config = dict(
    moe_layers=[1, 2, 3, 4, 5, 6, 7, 8, 9, 10],
    balance_loss=0.0023,
    n_kv_head=2,
    rope_fraction=1.0,
    optimizer='muon_variant',
    seq_len=768,
)
Below are experts of layer 3 (counted from 0) of a mixture-of-experts language model. Rows are named router (the router's row for the expert), down (a neuron's output weights, with its number) and show model dimensions 0-127. Each number is 128 + 32 x the weight over its row's rms, rounded and kept within 0 to 255. Numbers have three digits each.
After each expert's rows: "comes before" lists some tokens at least twice as common just after its tokens as in all text. This comes from a sample of Wikipedia text that the model never trained on. Tokens count by the router's weight.

# expert 113
router:152174141170125084134183123150128157145146155155130145112125131124074095127117155135077101125099155116104078123089166203042136124126094098183172125150114135111147090144141135096168215095079147143108113108135127147147152195101131138142157133121109050094125089100117086156127142125124127094127107108147035123104168177113149084183071133101200096128150116166130108147174175160110108084130
down0:144196182134100164164150160119100093102145162138118096125108117143070123122125134161101154100130133089166112164117115091123116107096081128045137137129077173101160187102126139175086161079099179125110124178125117121069174079141225153116142070128146102120127179060140177117126082180168098162100081118118166087128132151185162148098101119151092155133129110117165109151146153119108083141124
down1:131121137121134172131137150125152090146172169087078062142065151120166148099148165178089141133171161128144139187124135131089136140075116105140107144121155102121116070170132136159091136107125111099168144139111143115100124198149109087106075111131168077096143123131111120071192114034105127180122106150118114078072165066106108085147121094129115109129112086100104109165170195080119090179173
down2:154103119162165152163161115136087130144159188110175077073110112133119195138102136166099108127117130136160138146053179170137124082109102171117111105154108109127119161111166152067123109113191165104154136165125123103102115085136166101216179172167129126142139176137142169131090148060138108151144113147174109119114138135166149129175089148161178193081182123126104097131137094085131079192142
down3:106095129145146129155096153131152163073141138128171090079115127168085079105092095100163144107138144118131124121128104096105102106038124086078079196145055139154154171137077193135092142072091163073115108130121167107099139138142145146144111123115165128110119141143109189125209160103109079138170133177083093137092125158149129118180099062186112095108125135141151078106139184138114096151115
down4:124196104101096110125104091141115138137090153161157111160129067131071115156104131090103146109089099142145060140074109120097151150136099116138103083150115050095122171154190150127145093141064196131169145145151109121136156139124198052136168104151155077128157128104095118147129123109121116159126162123150054135110123123108116124167127192098118181194145152158156155057094180098096147104153
down5:139092114096113163108120058091113151150135109195195103136150127123069153121154142161160117127145129081133148178101098169084092131157137124153148131143079143113152123161179123181104153150136145147153145096196123116147137120131141076136105118130173091132116152115144177179146097133107139117134122096157166189137183142102147168140069137117234176184111093173187089057140077087116116140119
down6:076110123144073114124095114099131190068090160108133119144138136177073110091121115142118150084107130164132187067142171131112128068154163092148138159152112092136137083082113093091118114101065093125102158140115076084150131146165160153038170123128157131182146169142169073136090097155082085129103133107161102116080133148096178167134099126101096114152144108108138197117153110136164161075170
comes before: "\n", "-", " are", " were", " that", " such"

# expert 98
router:163127202078110095124197096127156125220112146104131158072118150124124127154127140119157113094139149128093141136094106126085120117134106060163155123085085155138156126117113133144111153115103153106140133126139129056131123156103151198134147118132173140168127112106084061131149216061152100123143135144133099114065183192164185079160113173143135095080144163185112135135174141165133118136092
down0:079168093142093121100078160091090120115127139101120113114133173156154104093142133124077139099082117109161125137126147146080185151067174169143154159115128154191194121105126085203120115141141121108157139106170088151145126116140170086094084069168150081124104153132163144136141140128158113113083172133176145053079074104150130208111062108157120185093131134092105105100126106091163097115157
down1:107147158158106140063162108070124140149135136170128089066101139130126132149121166141147103148135129187142109138057109165135104188080152129115134140141140114157217153115146130202139081091132189102112189144114144120137167146148083125133127110149167120119161131136166145130099170117119141122143107134193099177074120159076107154157079138074204083118143080164146063162162171104159104082136
down2:115104051111079134094079154151146086165127117114099124144106168152133158134151144179111091178080104165118109160131091094150124176149149179116124127133133124129115126153120081112078171143171104097158110130098152110060121174101126130100165078122161116112157041127069118176078206093137148085179130172100108154154080098127127150137091092089173139087156119167087170124169089159152142169133
down3:162142121129159165152154101209110098133093098103189111134133179143095076127091102111100123122144110207106134152106125123119167118110173116115137116094158120115132155145080131080094186092133099123112134110161139136202047120112131120078145170148110169118093158074166163089122106093163116156105125142149104078144134182124128084226113140090161163139194181146158089162147135168087124157117
down4:127133158111056100146131129166158129117096092138130082087143082160123158097090137141105135142081095109144079079084074110121167193082132074158068104143140074143143137171134125106106129139105171120167142206122152149085127141157159176133134125088082115121145175151142123142138115166114183132142130108136051113092160044134151088112117197145140122133221092137156091142119097130177147128104
down5:102140114151128122137111154113174092144153096069131117186182118124149095106164140114094121151100167117093135181102106193147124130118148129201109139122160158046169096136164149129182172081138130128136153188127138166146131127146079144145081111131160071117128166092192140138179136147113227125121195108143127106104096107120110130150137154125188181161126143166163087144081147125129124043098
down6:159134199083107131156138095112109184129184176131197094113103119124127132135103144085107174148091093165097139187115148139083129173125113176192174089182145152153126134121148104133132096159099173129160080184106128190184115113152104095110111100140072111121086188116111098132096175203137133157153156122158134099166113178124069112109099173156151123167146108100135108096164122094148091111078
comes before: " |", " -", " 0;", " —;", " D", " 1;"

# expert 216
router:130143154137122134153211112151156112172103148136126127127088183140134123141092114114144108082147169105029080196110112179049084122102096140166108135086148153108101125172096096140146174159084143078161106149146133123163180128100134121140146145123179071152118102122178094156169117115136127105120121043101122119075135210165125119138069158153138126126135200147154099125141131146156120166102
down0:137139121103136085122109156161082101157147226133173129199169114066111134086085097150203174070085164133095179144093147116142135145116099147120110160091165122136103170081097120122137126100154149121166087150071155094122143138139198163114124133099174126121088102116103111147166108139081122102172178155107099116165173101173074114113144097153078130097121099090072149143175165107133152138102
down1:141134114144106127127087150148111113132158150074176177146162097135158180107136121099104172115126103135134088147196112169125117097093131123098063132156121131112092170115082177169102152131064119069175111133127097197152185125135101097092131124084153110118093077146064159146136140133095113065102143087075177095162142104169093222084153151174080136116103184149089158134139097136136116127124
down2:188093117103166115110181103125196116134069147049172117106096147135115109106162158196160136135104131117064135141119152179134124149154139140155128099175113100170145103172101123169127209141163136181121067129125122125111102133131096140129172080062037125124110132107153158117046101131130157153149112186119120130169145100149164116111115124104174196114089161106144103129094124127163077130124
down3:153165139174147210117106080149137127161129142122139181164141119089123190155137101141161080165135127111120154129149109123175155109079056162120169158084145127097123129111128085137064176126106106149136137123161152179116074118127123137094109120172117140129141096101161108058175104103199127139183155118157161103079131175152096111062140118083085149051116137090200159129127129108146134155072
down4:105149081124184111122133125136144126147103074101105106103116137147157066162105078118106112125060148102179148170152104142161102118082118106121161208115123142163100084154117092139134140187084080151117099181120122129107160131085117133076177164125157117148152086176128159155121118082114124131150128063144085130071160144138161162119106148129052148176087119138100114070203158122183080185114
down5:156122131208120111161070100131112129090101125121060137096128087162209160125153125178078136138168119095103096147202111100116158165126183103105131144151121139123167092138161102165135101109129172128124071170164128178140079142184119116154108124093123141135200162108153087133129162069129100116117123181182138080179108158102117098187154081118113123113121166139182116138127090162178124081151
down6:166101103113156112125110108080084174110185087140052094099099136065084085137139181086179114138112101110108130135161129089152125080137060097173125145128133159192123180156133158084104118147146117112137101146156143124087118142089093118102086187121078080130126138130148131054112105122075130109111141106151151118120147144120166125063122120131150117073145153136110097060172098134141124231160
comes before: "\n", "The", "In", "==", "===", "="

# expert 23
router:153166156122107098145142080096174121176120142142184114080112132113099120163140148105077163127168141093057111115106146143055112108118157089171130122104094170069143115212130120146158180148119191150151112125106106097110184106161144087129165176117110096122094150118146045165135194129095091116139121110141098140098138169126160054196127138131126159105164196168135089150141090136155115148134
down0:113127104154117113135095204098122104115108180105179134090121108153152165171076074153125072110133137070084123139093073107162099163146124136120071064125093132109100121123119100148035118151095111159171183081120087154076113167083116146104170113116149096182140129146149137112106190170162116175174135180186141157116139135141152102142130146118094091141178153147172152123132119124186134151072
down1:160141142079080151151127144139128108092093119133037095121134099164118152126166149170170084168096145175088138159127091119160181171099155142089175145137142075091075122127104148136129139131091109114121114115142134156149085165096147145133103089136120118123115160119125188142139089075139136130140091121071150091094082162090160156145103118139191058120151098076165064105094191152134193200096
down2:160137139098109106118116121149121177117124088188030141175080120140080156155108131138105104154059131131193113135151127141083161126078078155134152163128134174078133105102089140161085123117159183134090140102094097136098121150193127186106145097147082111155092113115108144102131151116120160128176122125169178159128059120139140095073112146166067095105045115108154118134142112103159102055120
down3:135148077120135130187188084092106125107097117153117117142134117164150116115173151147076048082114171090149134111160162122119124052139133090148185151157115093122111159156142163120195159095117149127113052163127093062192096078076141153085090140157117084104144164113138133085111133139120135177076104179111150104125106107142133157126184114081076155144070130166101136161093151130152136090096
down4:145060106132083188125140099142160181160079152163100113166159112123061083139095133148177060122087081175141104180087079192187106141121117097173136134107101126142085103137112153132088111100059135116083156155129122174138130151109112093106128128125119164143093105135180098095128136108146157163145190063157154080082133124186140147135110177118153147082140130149159123186128151145178089136125
down5:142124139112088190145156139182212101117151164101138155154091120113115165082105171139079142100130103123107172093111093184120114148173086110228108128138161138133164111075133150171144071138166176124117060147124111152063137157118078076098102091095109155147093145115100116170102096134099123119077132148084122145134161142108097130127155080139163159206107096139117080069089124126144134114115
down6:179133170058155152143118133112131111109104114114110160167164134111093096112166171172098119107124106124135088165105097176152155116115139161150136093174110098098122170105087158101128153139145126088187142149098185095166079142143142143124125174102104121067117151180164145102153168168067104128085154151139107131129069043091113162135098170126131141064103177058157114082063126133153143129055
comes before: "\n", " ", " 0", " —", " 1", " 3"

# expert 106
router:135171136150140119157151117169137129158129152117159137099111189149104118155087127123109102102145163107046076171087091191052087105136119145204138126084133147109108132138101085108161159125090130113145123159143134106143106173137094124105227138119162083159081139087138115187150132099160142086104117089133123145082136188154149078148094157191176119132200192135167139115161120138142109136090
down0:091083113101101073167120155155123146123138058192126092135077117129138095144159134119094119140116141138101071119118077118168169241129133119170117067117111126195149086165079115134122106091172128130054116142147142082121128115166060157144153175157112123166114198148129161108088144106154166161176119144135137118162146121126135141135087159054165160130151133144129088175148127065141133109115
down1:124200188127124144149096102069106162141151120200138127165148108140067120144124184118124110138184087110164190140143135139082148143180142096114167122079097214128143111058105149118095099134094124119146115103121168118160103126110119101139079114080163145108128112140192103166196128116122132104114157141149142166093129178081128150132158137143187131137175085115110177131134159046071154096109
down2:176077139126120078151158120125107170091091149108137141076138098148102108175105158152092109169116134126161152086125124162127160137142163077105184162091126129171194103131130145174143110108168090148173100105073120146163141131122151127156145131099125126060202089181142122162096153073134108134135143163164088089167135111089179112235155129154216160166143100144159105126153092116105120094128
down3:161098095146100162059178123124137125153135102101167123105126162108119114073114077123094095148152116179124103155153097085096143088134119180131146143106093129114119067125158148063174183109169158134140124112130108113114150101050133099183144161149100117129099119118069150080133115152111069149111130135042101189092052120153088147095113127162082168140151140070128137136074112096051142134133
down4:092084201095100087087131110118136093089120099141138115104129123108128108122182188141113094124122066066106095122109137138094190146134148101107171101138080131144140135122125095130107151153136078160124072091198154140081115116127115108161132129129082102187107138121124194152171143113117137086177106169147203141138086058068173131115112178061082155126115100154168138117076129094140129147182
down5:129111141140111213099142137112057115178099093103115069160171119113157078144082138104092128090083135166157118129140161116122137116096057107109105138149078211191134081145142162153111126156123134094107145133115148087169124103111120098085095153110131084090128099128114047090112130131192110126102124110151163086064119134117159192087084123103108114123191139182118120129165180171161143117126
down6:103170087154117119179081159106183128166147113159154172194196181146157145106093061073127141182134133123115160113159102135145156145077114192130169175093148077088157112139114112157201169143110122101150125127109136141124140141119156149150131132151148112132111108189135114134131143179165032175114126111139170083128119096119123105079087141104119090096158114081154173059103140126148179101146
comes before: "\n", "|", "-", "The", "In", "==="

# expert 184
router:152126140130111123150100143143169123165140127141132108098135199141077084179115140134053073114119169147044110147098131158067134126173124096128129162126089180097154099168095144130172169140082132115173078096129090103130073154129151145124150153126122112122055099123134109098108148042145115123137153146095130064096157134132186069157110130150183127126128174135122045153148168113094112164078
down0:132164149115134128177101147085157087114143179141136123124132103135169099124117125141133146146110137144070160151112134124138114163160105081117118131077073172084176139079057072114101126073144098148161061131121085142135149143178081133173086120080183072129076122131128110111145166153144068087121047127052185097136148152118136162110198101126128123140181153104128137154129101160182144108179
down1:197162151185108123134129082145143171128121144109115142065112147150197095113090162163132150137136084173144168131182065105172146099125146155110072119145145156191132153142100128127113102130147136187119073047118077129056130140108102109127162108166132153096157091154136125091070079192109096126117136132105098121147146157143153124106144103172119156168199135105101157155087100115124121130044
down2:138118162130129168135107105149146134123143125146173092157098130088122153181080111172148091115084124186072147149135099111199127126116122049133131113099138116113151111183200128141132205077088139146203133109166144144113089166123153138136136104118116129114168112109165161046144121116118093098217066136113140171141129076129181134087116063164145116099132099119179147112105128171151079153118
down3:143161112102118080069163093145161138128085139126145156097118160187160159084097133106141153154115119113143159112144136190199122171110077116135133130134157122057062140135139112134129224105121084111144108132081125149095078127120089165131135160144119096072129105139160160143167089145150110106169149153062152104106148125101120160110147085144061213143129191134142171054122169114145124131165
down4:169192135082180155127162145158106172148151147153101070112073109060143166136092095137110190175096160115138155096102099139108155136119126135157074128166095164149122150119155199151134112130130129114144093109110134084053143135100085127119108108118182104139181077117076110161165123154091188123135079100122137104112115210139077132151119174163074164116132169105127158115146157158103165083085
down5:113165098102154108144165180116104090108083171148142070144132076116122117148121137149116129173139139122170142127114057133148140112121148126149210143082143160126178147062115133108134111136180140120146169133090114050102119192151078114171117121096121105134154119128116131138174228076136115084117111060086139133174128127150097112209122143149191114084135112109081128127102132150146173128056
down6:096143166106145122124163121125086121103112198080082115135128180110167137182117156142180135166135154124123120173079127154149147129115108087146161151100099142101099086145126154123112093173127127171126114098146094174176108085113145152136095161189136128122103102190076076154157139110112150112078077120175122087135125123205121092116165017094119146102111127065057105134088164133139116106075
comes before: "\n", " in", "6", "3", ".", ","

# expert 245
router:127201168091131068121120157153171171222112195120146119058132148159086101168099163176086143133120118162136140133092113124079108122132074092168118145138085136130097132123106125125112132128119162147148122164130131104119131208114174112136162127151124106156136097076154094145127186071151120097164180107107131136067178176122205093146106167178137152101112187165122123105141165151089136103132
down0:171142104069099135124120082173129088163087128147155122126146077103146112107158092093108132133175109146119116151161068129184123136157156079136162126132074167068146102136177089090119144104166155139166119160127147159117202124094143098136086162110159083170193196118147157160153148095127219168140208106127140147084124118113096150130160085137161134106205131088105116151125082107096124134143
down1:099152128154098176109095109146107106116151074204121151161076132153165138134125114132085176105101098148155113118123120156131160156103107140132137100086149160109107120183173152134100146111090103121157173094153082135172117178117176101165086114131097152101127104170105197078133076157104123085133169134161197106122171172111193168059224131102121133133165150113098173106116165127140193111141
down2:061129155114178167147122141066077113129126118097150090189168151132128155095154117138121128119118139134122095132141124134133171097102158113135138134060087102087151095148120114140116205113135139145104127119179085202094151161125128168065126180152088163070166144133149139060156129122100110137128093099080110129073170156124147187118129148093113161146133182147051060119075141064140084104141
down3:170156156162182090159072143158136157132159119088173084139154171121148157104125121145154099114107145126122063144142109115083122073094125170102113078131146102146155105156075124143129085134113161106083119089109128057075158095145034149146172095052112199084159137167155153094166138103144127125134174111088098136147161125144107143140084117154139101138165159099116078161123127086091146056091
down4:054081133155142091137152158181153145198102131103122122119165161073136170145083115140161175128122109126160119132169132103073082164129110044150070072113156094177120156068109107109119177150081123103071146171150162145088189114180093104129112123128080129124119093126176096122190136099102130127136142141171082116095119152155150157172070069133089139098137109104178136123168114130113120126119
down5:149140125105145107111094133082091186126090184127135192109175157122149200056118131085077122157142068136129097080139094082101167217096115061126144099088119169135086114126130067139122114132122153151158128107144138052107109136083129112154131146072155110112162148137109108106129131159091138105087138080118121125141096155087163125159173089176133106173119101092060140095146079114126178119115
down6:144108075130155182080131096130133178149115138181133114141124138079091144118173171059093176185097154119118066147173124139128158118097125129137139123164133186123131105127155175135149119075118169109087161157063086140122163109134067087113151132138117102133122151072148146153170143039109142126179125140168128132124138172112147165153174083125193138089181138216138126153131160123065149114147
comes before: "|", " |", " -", "\\", " 0;", "3"

# expert 180
router:164109150063128129143161133130141145200116156125129143112123135091128099182174147112114155142158137103060075115066166214043117108094150122157139106077150161072165131156136127143134176118096180120181098095150100128117135130156144116136169160113149063119105140122135050137092185107097119127124124092144113137141181156146159105150088174133118087057173178133166086145124149084129098131111
down0:084086122081131073117158087105176116099144102081126086170096151156102189095191112081122132057137176117158123130167156101131187135138159102076112114162185133042139119114126101121087152077125126122100088128096076159176129127132076146133167128084099127172116170098191187103123116129124116105140150111031115141080142145138114118137151137116158130140094162132173105171174114161136135145142
down1:124137121083128165155160116121127112125123146117150165164073133159067126145137203113088129111137093120108078104100111121130091134137157180138096097102090139116130138118147135121101207103074135093129087083163078176136162101130146079107117184132123140167137110096115066171148123107136139080123093103197140174141113128110173128167166187105105156094182163109161166172114079100126168234160
down2:101151148124087126122144076108120069117099106173074188145081167122118132164130118077162158086095126147155153174138169161142119116136116104172133131106126162151103131181151115101116146170118172094077157149158086136140096108116143129101117118141037107103082098219132093075187102124113140113139147115102174161063125174173107136052137130152177133143113093146124130090128137093185152202134
down3:101167115117154119125102106094141119138130113152142134111159100058109162059145161194149140121155188139100154085060101146132093086150106146128178174160107113166144155127080122179208149116107082154086125112188118108078147077113123135147072149146122134167161160131120166159160191133083098165145121148082078122136060166103070128112176152173162120126137098102100126051143115129109117127117
down4:160089162147134122120149122105113143180093096135112147184111104096085103146143134156149158128091137091093161113110149181066109110061159105064137124059180139160158117100100086144141136122159081137099120151133134149165089170181124120148089083071119111172128049112128140123103078106160133150089152138158204110114129096156159130119096122161214069093124075117112107136064111163113154169113
down5:088139123068111105148180150092159142068097127135108135142134194133143113132083067168102146186158119113149131129158153139184113138171154098099129157093085132078143184106095067098180083188110103141129087076099138115077105156150114054143108173083169127161116142135115113109131119148135179159075179071159089152134080135105133085129155132172152066121119079099112145122147165128094101106152
down6:154145150090093152046080167100062139124199111138168096152110113116139179121096090139132145170149145109082081120152110099118147149108141160118163144145113079162085138155131056127114093095139136190146111161125132123098142071127120125104113180177143120134070117105129087167144145135165151149078126143110077090144122162095057099195115072133210144129124199108116115099130079120111094149113
comes before: " ", "\n", " 1", " —", " L", " 0"

# expert 202
router:135154159116119091145138131148136147200109130152154120108150176132118126173125149180122106104114147128059065136092133171044096122128143109196188122118083143098135126170065125133161169094081151138145107124180104089131109179132140155107171170122120086148086134054121109164146124097145107078123112120122101118077133182119205080135105157187159133095195179154167120088159121135132118143095
down0:137124150070111106174164134128077137093136122173125132178090124097141160135116070107116088144173120139087164097056138160099135114161132156076112149099110205066082084076127125116180031105086130134121147110073093141100160118163082130139134112068113137127153181122158121109109162134122126054168068132124111122154146173156116121166125147165090128159157098086162143100089122141194139124123
down1:195142133090121093047075153106091056143080149089144110130117131094117167165184122127085173127093031121122144120161130131179100079132144168116164150119180160073140124146109143146123170161148112186136147167134160101118078156127100148130089114155147100152166157073107117101119123095139133145145142158103135105125155097146134110123166135189153192111049073112150192146127175130116108112117
down2:132122193079165080128118182082094148172185160091158152107199111118070144117176155097115077109120126097132118117170141124122167124155158069191140145112172072105056113179130151104117129179124092116098108131144202137133083140168112162158146165116096145159146169123130143113141156184128133116121102175138167138152117113154129070074105155104113103139138130153158083093185078161140162151085
down3:170164067179132132182131171135143103124079114066096129125081162079119136138168116126115136107091083127144096119146111119169197102109139121179133123096086139093174150116088085085074138069145131123149073091214104150091162103138088157159152095136110158173130185087119133197132158119110137140138166156116122150120170136077057095100135137089151171189126093118141109087119163109095144135151
down4:108137171157176099105141110230104134131090153147116155137103158118131145118123188132129159088138161150159153085092071120112098149190048111101131132162135124180149094160086105160179141182120118165085144128086130173113123128118067090094122145168086119122086137154084114092134064132135157147083123142087103150061153073116131124128113111108145086162104154116050107096110190148170149145139
down5:048210155131139155115142178120086138106149082098131136164188106129190138145140089129054102079098140103115120115161141111088135092176134139079112112173103147138102099139090090126133172132105157122115149129224091145167123142183145140149111123104107083082107087152162203103147157071135108095076085129110143164150119168125144161082121159133146110126087156144149135083180141132160088163155
down6:145095098124123172094119160171135171170152114131181105142151151152127146074176088160104142138116104138166171173048164123074124124162101099149102126148185102118156127106096163184129130109058147132193111222136112103118116104153147157115141122110147157102097136102103123135170099135111097099144155136007148111152075106118125132114119179107166177192117081100147121142095111137143131084094
comes before: "-", "|", "\n", "|---|---|---|---|", "|---|---|---|", " -"

# expert 187
router:136190155163098104103143148109136111161115182126139119125157121120092074175167159147127155108131173152074115155107138178097078132139094093181151095098090141070141146119146093125153111087095156103129091162142089118103119171155155116158178185080183113119147131092105122136131160114093161085134181113108034063156169174156138079167141168135184145160118202161117111121130123120121060133110
down0:120162196187110143165164136142104090110065146123157053129149107141127112135076099152090107168094029120073169095120138126095123116085111138161127135145130125139128149085075144084160138125120128155105219117142126161145136152146148070141137098115132099155088088133095126097104128094129083115134126139108071129198049103092132173152148134090104185158143141136141158150103087132114209116128
down1:127120150099163123154135140087072103116125103133120153120181120146100152145142142135111119089169223106077171156136102118117136145127109110107180165193110098083133148113106073197107167131126104114155128096126173102139071132103070119100076147132156111104144163116089129098231122105162155162093088120121074112110126098133131138116177080169134170089173148119060103186148134136057097131156
down2:140101162075156134124196193126113112110130153127158109082114195078097135172155159123144146118121139081118103126155122074155165168170086130092102129101087130090150117087160110202153127153092094086155154128175152111138143136183105114145108146073072147033075163104101152142145158125117120074133147126057144136062164156116138109108099133129111139084108146137143088183070155104111137171128
down3:125171167133098150089161143103143119101163130131139095115166164170145100134149126113101081120144186163125205155107108082083126178143151138039242138148126138099128125111133157143127126125108149108121107106122173135181089132121160126079094109101109137158105086118159139129155132068081153087115107177179128160154161084131162133144118064111082135087155129153114120086073177117046141178147
down4:142137104119161093130101129123125113175111141100133155153152139163143154142159106140111119149080190145126097172100176102158099121156152034094132122135137055123113146134134132148183141151159116110154093084117176098151173176170154177121098171123112202096104128093165123148170123090158176174157132145145130097119183141169105047168110166119107057161132187134118124146133110095142158174209
down5:124105144157172108149124094132158126182208166129109111131088129108177108142190127110122121105126116093138082122093178175096173126194064132139131111130129118155066117098112079171089195121185064128111097131136102108100109114178075144091144119148118138087172141194123099124163123133157061157153163110148116116129148113113066138162135092127207156126094153112130071168115106147116077105169
down6:164172125171069125104113163129128104152140108099170129159060157164129136109167116165186168115130144138086145143165119072186170074100173130101126135131151122115122133134147154162147106102167116071176172196148152108159115140139166139155203160116139145106090154113199095124139175097144153111129137150126124130099070060152172127087139186146066114082141174085141180122083086102145151164129
comes before: " and", " of", " in", " are", " were", " to"

# expert 255
router:130130148096145127176154098173101145197129136156139148119141134089128130145106165146084134139166149127088104157111120138086085157117133093184167131139132158107107114195090132159162150122131173116125125122203147124128100202088124156096165151119126117125115123042148116162187113087170173081163124075110117100041122166126133066156099108192150113057168157160114155122161132118089096186100
down0:076091134150102117085191094146130159147149099116120112121158156115118188166148094133144194083082084105119100129117162127088138202160133089067163131095128128134171111189204108141125148119145176121127128155111157097105121124104152083158099111171097106084129071133125134111150127148138075145117107095130189087152152097135184093117131129148107198106160118164056118099151131042167117115079
down1:150096122145187100168164114131178122115149117153192101098162054152138170166156191099102222103130149123098159149143087109169123185184126088133098085143149209132077099075115110107128105130196119088170093160147136092089181173136140125097095142147097101168129083128126109101158128097171141128114104145106116130188089098141082134166139097128126113142129125084186123118151132093120131119089
down2:114125148101114134104085122114138081137128157188149130133136082086123141173118135098135072163144115184189158151106120166136119157104159075133146148126167168095112115113118120167080117148115132110064135110121073143122050092140134200164113112108145077137088112181089145197151139115107127140170168127111104168090160121116154135086081143089129068146116208143100123151124054192128148188082
down3:153154134142098164202156157164142094145109157131147108125080163141117072119076112170152123226148138115045160125126136131147092071130172144079064198151124095177143187079127108140134202159109094143159115111143099134072129067146107142126168085081141162163171099149167095117099123150133147118188099112094125086093145149108112097147120136134176124112140168144144129143097112102095146151147
down4:100167169122175077139076144127113160170094173124114125191098150087192158154085126166124171106121138112099197122175160164115154113112212134135111116132143134123176110124142092134180123078101102115082182118149122070097156169095175086104130134144110157114114094130166131087137131095212152107185090118099152136186136108132106078149082068123093123128122169108067122143128099149148112104097
down5:074152113171116191153141199150071142139124129130124071094138100106130132079101118182124110123169166175148082142104170145125146138144147159091118115128137075114088108129111129213153112120163061112166117131132078120175103146099151127112079140076156120089081125173175146115121149131120130192159091187116156074089138132081117095114115122133152073111102193073129145199106165163151158118150
down6:098147084125140170113048164140137120115073103181135174161085110108137177085137164109083110159124106187134145164127124123142156098118158165141164024182126116184140106129114082146116134148178148146119124104105122120062109134106103147132152045075112148134132120100086070153161112131103146110104182105176093093164174128182181115127090147166132086117156096133074135130093141147076121148135
comes before: "-", "|", "\n", "8", "9", "|---|---|---|---|"

# expert 72
router:126109109143117110159133097113158198186143138109123146160131134101097130151096155169064073109185151100099144118104112197055092109111151087199167169123093171111122099161117137129171164106105135156115118121128115098100132179124120109090124155112152122115097058063105064127132159121157122132168144091121117136120181205104175115164083156109184109132153151176110149108207133144087089147104
down0:142151127134126167151131088225172031138129128125124131149122147104121137172113112146138147084107167091154136129107096094194132137109063132074102186127137140164113146150169181150139115090142099098052172124125134105103135062139099154127090163123102124119119108108157144106052115149222150127166139077062100107127113106123101100149138099143105087112106147119094131131085133189143145100072
down1:108198176076121095152138085108075188116141125153122081152130099115116128104117126126095154079181160111216126164069133121072100089135140139139150146083118061118129136148066162136132139112188118066154083137173142066164143125156133072126102151148152084130167145127109138130126069150103147086157152181097165118174109104098128123141144128124152134122168183054118090086096149161119144100151
down2:147171078128084130048071196093151160089089149093104090143134109113098101134136131124154153161086196138126137081082107123144124163153130148125179134106088090113138134136129123122121178194105145157147096063118158163095208172129142102086148134151130103130086053111127116145086081149127178090151180187192153117091099104171123099127154123116155187111124117139128145130095133136091141098082
down3:135087128057132192133140100080109152164125179113137114132147109144107173145130089152091174105137140084180179111159100154131163092168216164100118145155077097151149086150138150128090130127121129163147083043098088104120114182128118100125109085129127128132152129121188129076111130092106123079051124143136109181104123147123107145107121125083111091144073116076099058131146178142150157191154
down4:167139118131113129115159157153143073119142113079164140128155165076132154070108107108136063182172172109153068174147124103113153122164175161140124135142206121132138103172103119162125153163185085111158082092160106128138122193131113070142142131134151159144124127133126105178130161103181149146110159124182126146127172114138113143204168077141202212165142104188104104157098090129099118099132
down5:129130153135192078131125128107212074130136145116166148131137126151083045069144105072135126152206161099144120139098146088072107115108180131159120101116058129147106084099168202091131156134132114128111130081163100165146145120174097164137161171108120166114141136127157139137096138151106081160094112096094143161162100122108130119151108064087185109169109084132101157098137107171134138205131
down6:164143069170148115144123110153145122105147148151190098173142106059121109119113075094156121166136160161063159156127115105174107177108194057140110092097064163155076133132120129078161133121108101173142174124069123170129159138109118130072145093108121136108077101142161094126182185128117181067105151128110078051110129174089133132180107148088132140121126164122109082140134144155132096100119
comes before: "\n", "-", "9", "6", "8", "7"

# expert 176
router:175123165127154124178170118105100184126126151143130118122139106167122132148148111130103123131123178090074077161121108177099111116153139147190109134118115177072166122143110112075169119108093153135103085119124066121107157170131148149155154159059132096120119119097111106148166153123085098103100145121112118094131168160185134106158098167141241103108171135192100073131219112103116131101050
down0:097127118047106122157146046137101125165144153118148141139111169157064065110152131119106138124086190121089106138088133166109101154134070099097149162140131136080123112078100132092089184150145136092184166128161089188152122095131120131037085126140142154155142122132119141093114110118123128200110108092121122164120142154138084173217165103181156166119123116107139132142103055136151100129163
down1:186169113070106155153104134080133132098094123124046089179204159162147150102134088129080118111127161137123147125189103055119131089146111106110135073095085101167123106089137142058099155170070119127133089106106122139071137140097099123106072094136115172136104153149097125127081121106110156124137096134160116110101172127178135191096122090112077094143168109131122188093144154193157122100101
down2:104133080157135139121126174127188150109081127155148185185126061142149104115178134137129152152108109142123100194129097136127142134180102104125119166135085124136202134123182166156148096122164044144105122085181124124075180099172177073150109095165146125131108121111145110085122145146097125074150161096132147116080107112119121107076120103130097076089113182125078122093108147093080080108054
down3:109163125104115101150167098139203126143134111107114092103109162114082120076140161164164144096145106121097135200101114184128150058140127140144203107123144107198113137143130136115064122067161179113139067161075132135143139075108149076136087106186163111134086116118125119127145120062156131171149165156158111052138136174096123159168183157129127122111104142127179158194084150109143116153136
down4:194143127127069108117173110148142145163079129172163110119181094129124158156071137080134127115128129090135135180103083134103108142092224114072109150099133158119204154134116124194101101172143118156168176156119127121136146084140031116134138118077147139132126156125138104116121095134115125100111134112187112155127141105108107161161074172140156134217187158108142169112058143127141154115152
down5:106088165153101109056159123158122061054160134079104163138093134154124126149140092118153195163094204086120143104161116140193083136078162112089140138077125101152122088107134164107151119112127175138162148172170118124092128085093118155132135072128100130139121124112157074170135146102144148128186126086159196182115182128129165147095151147099151181170142125074204117124107132110125128156113
down6:114109115134188119079100120113141149169102127205121143088140132136150179215108084125136107112145104148102116162062123111112129152151120125104088098148111117063090151094126104156113153118141145096127135176110135126120171070126102185110104118145104175088171193109155135167085094145133129095167159095196104154156107101116158139131094231104108124116155176105156179098173074175107113170137
comes before: " of", " and", " in", " were", " to", " are"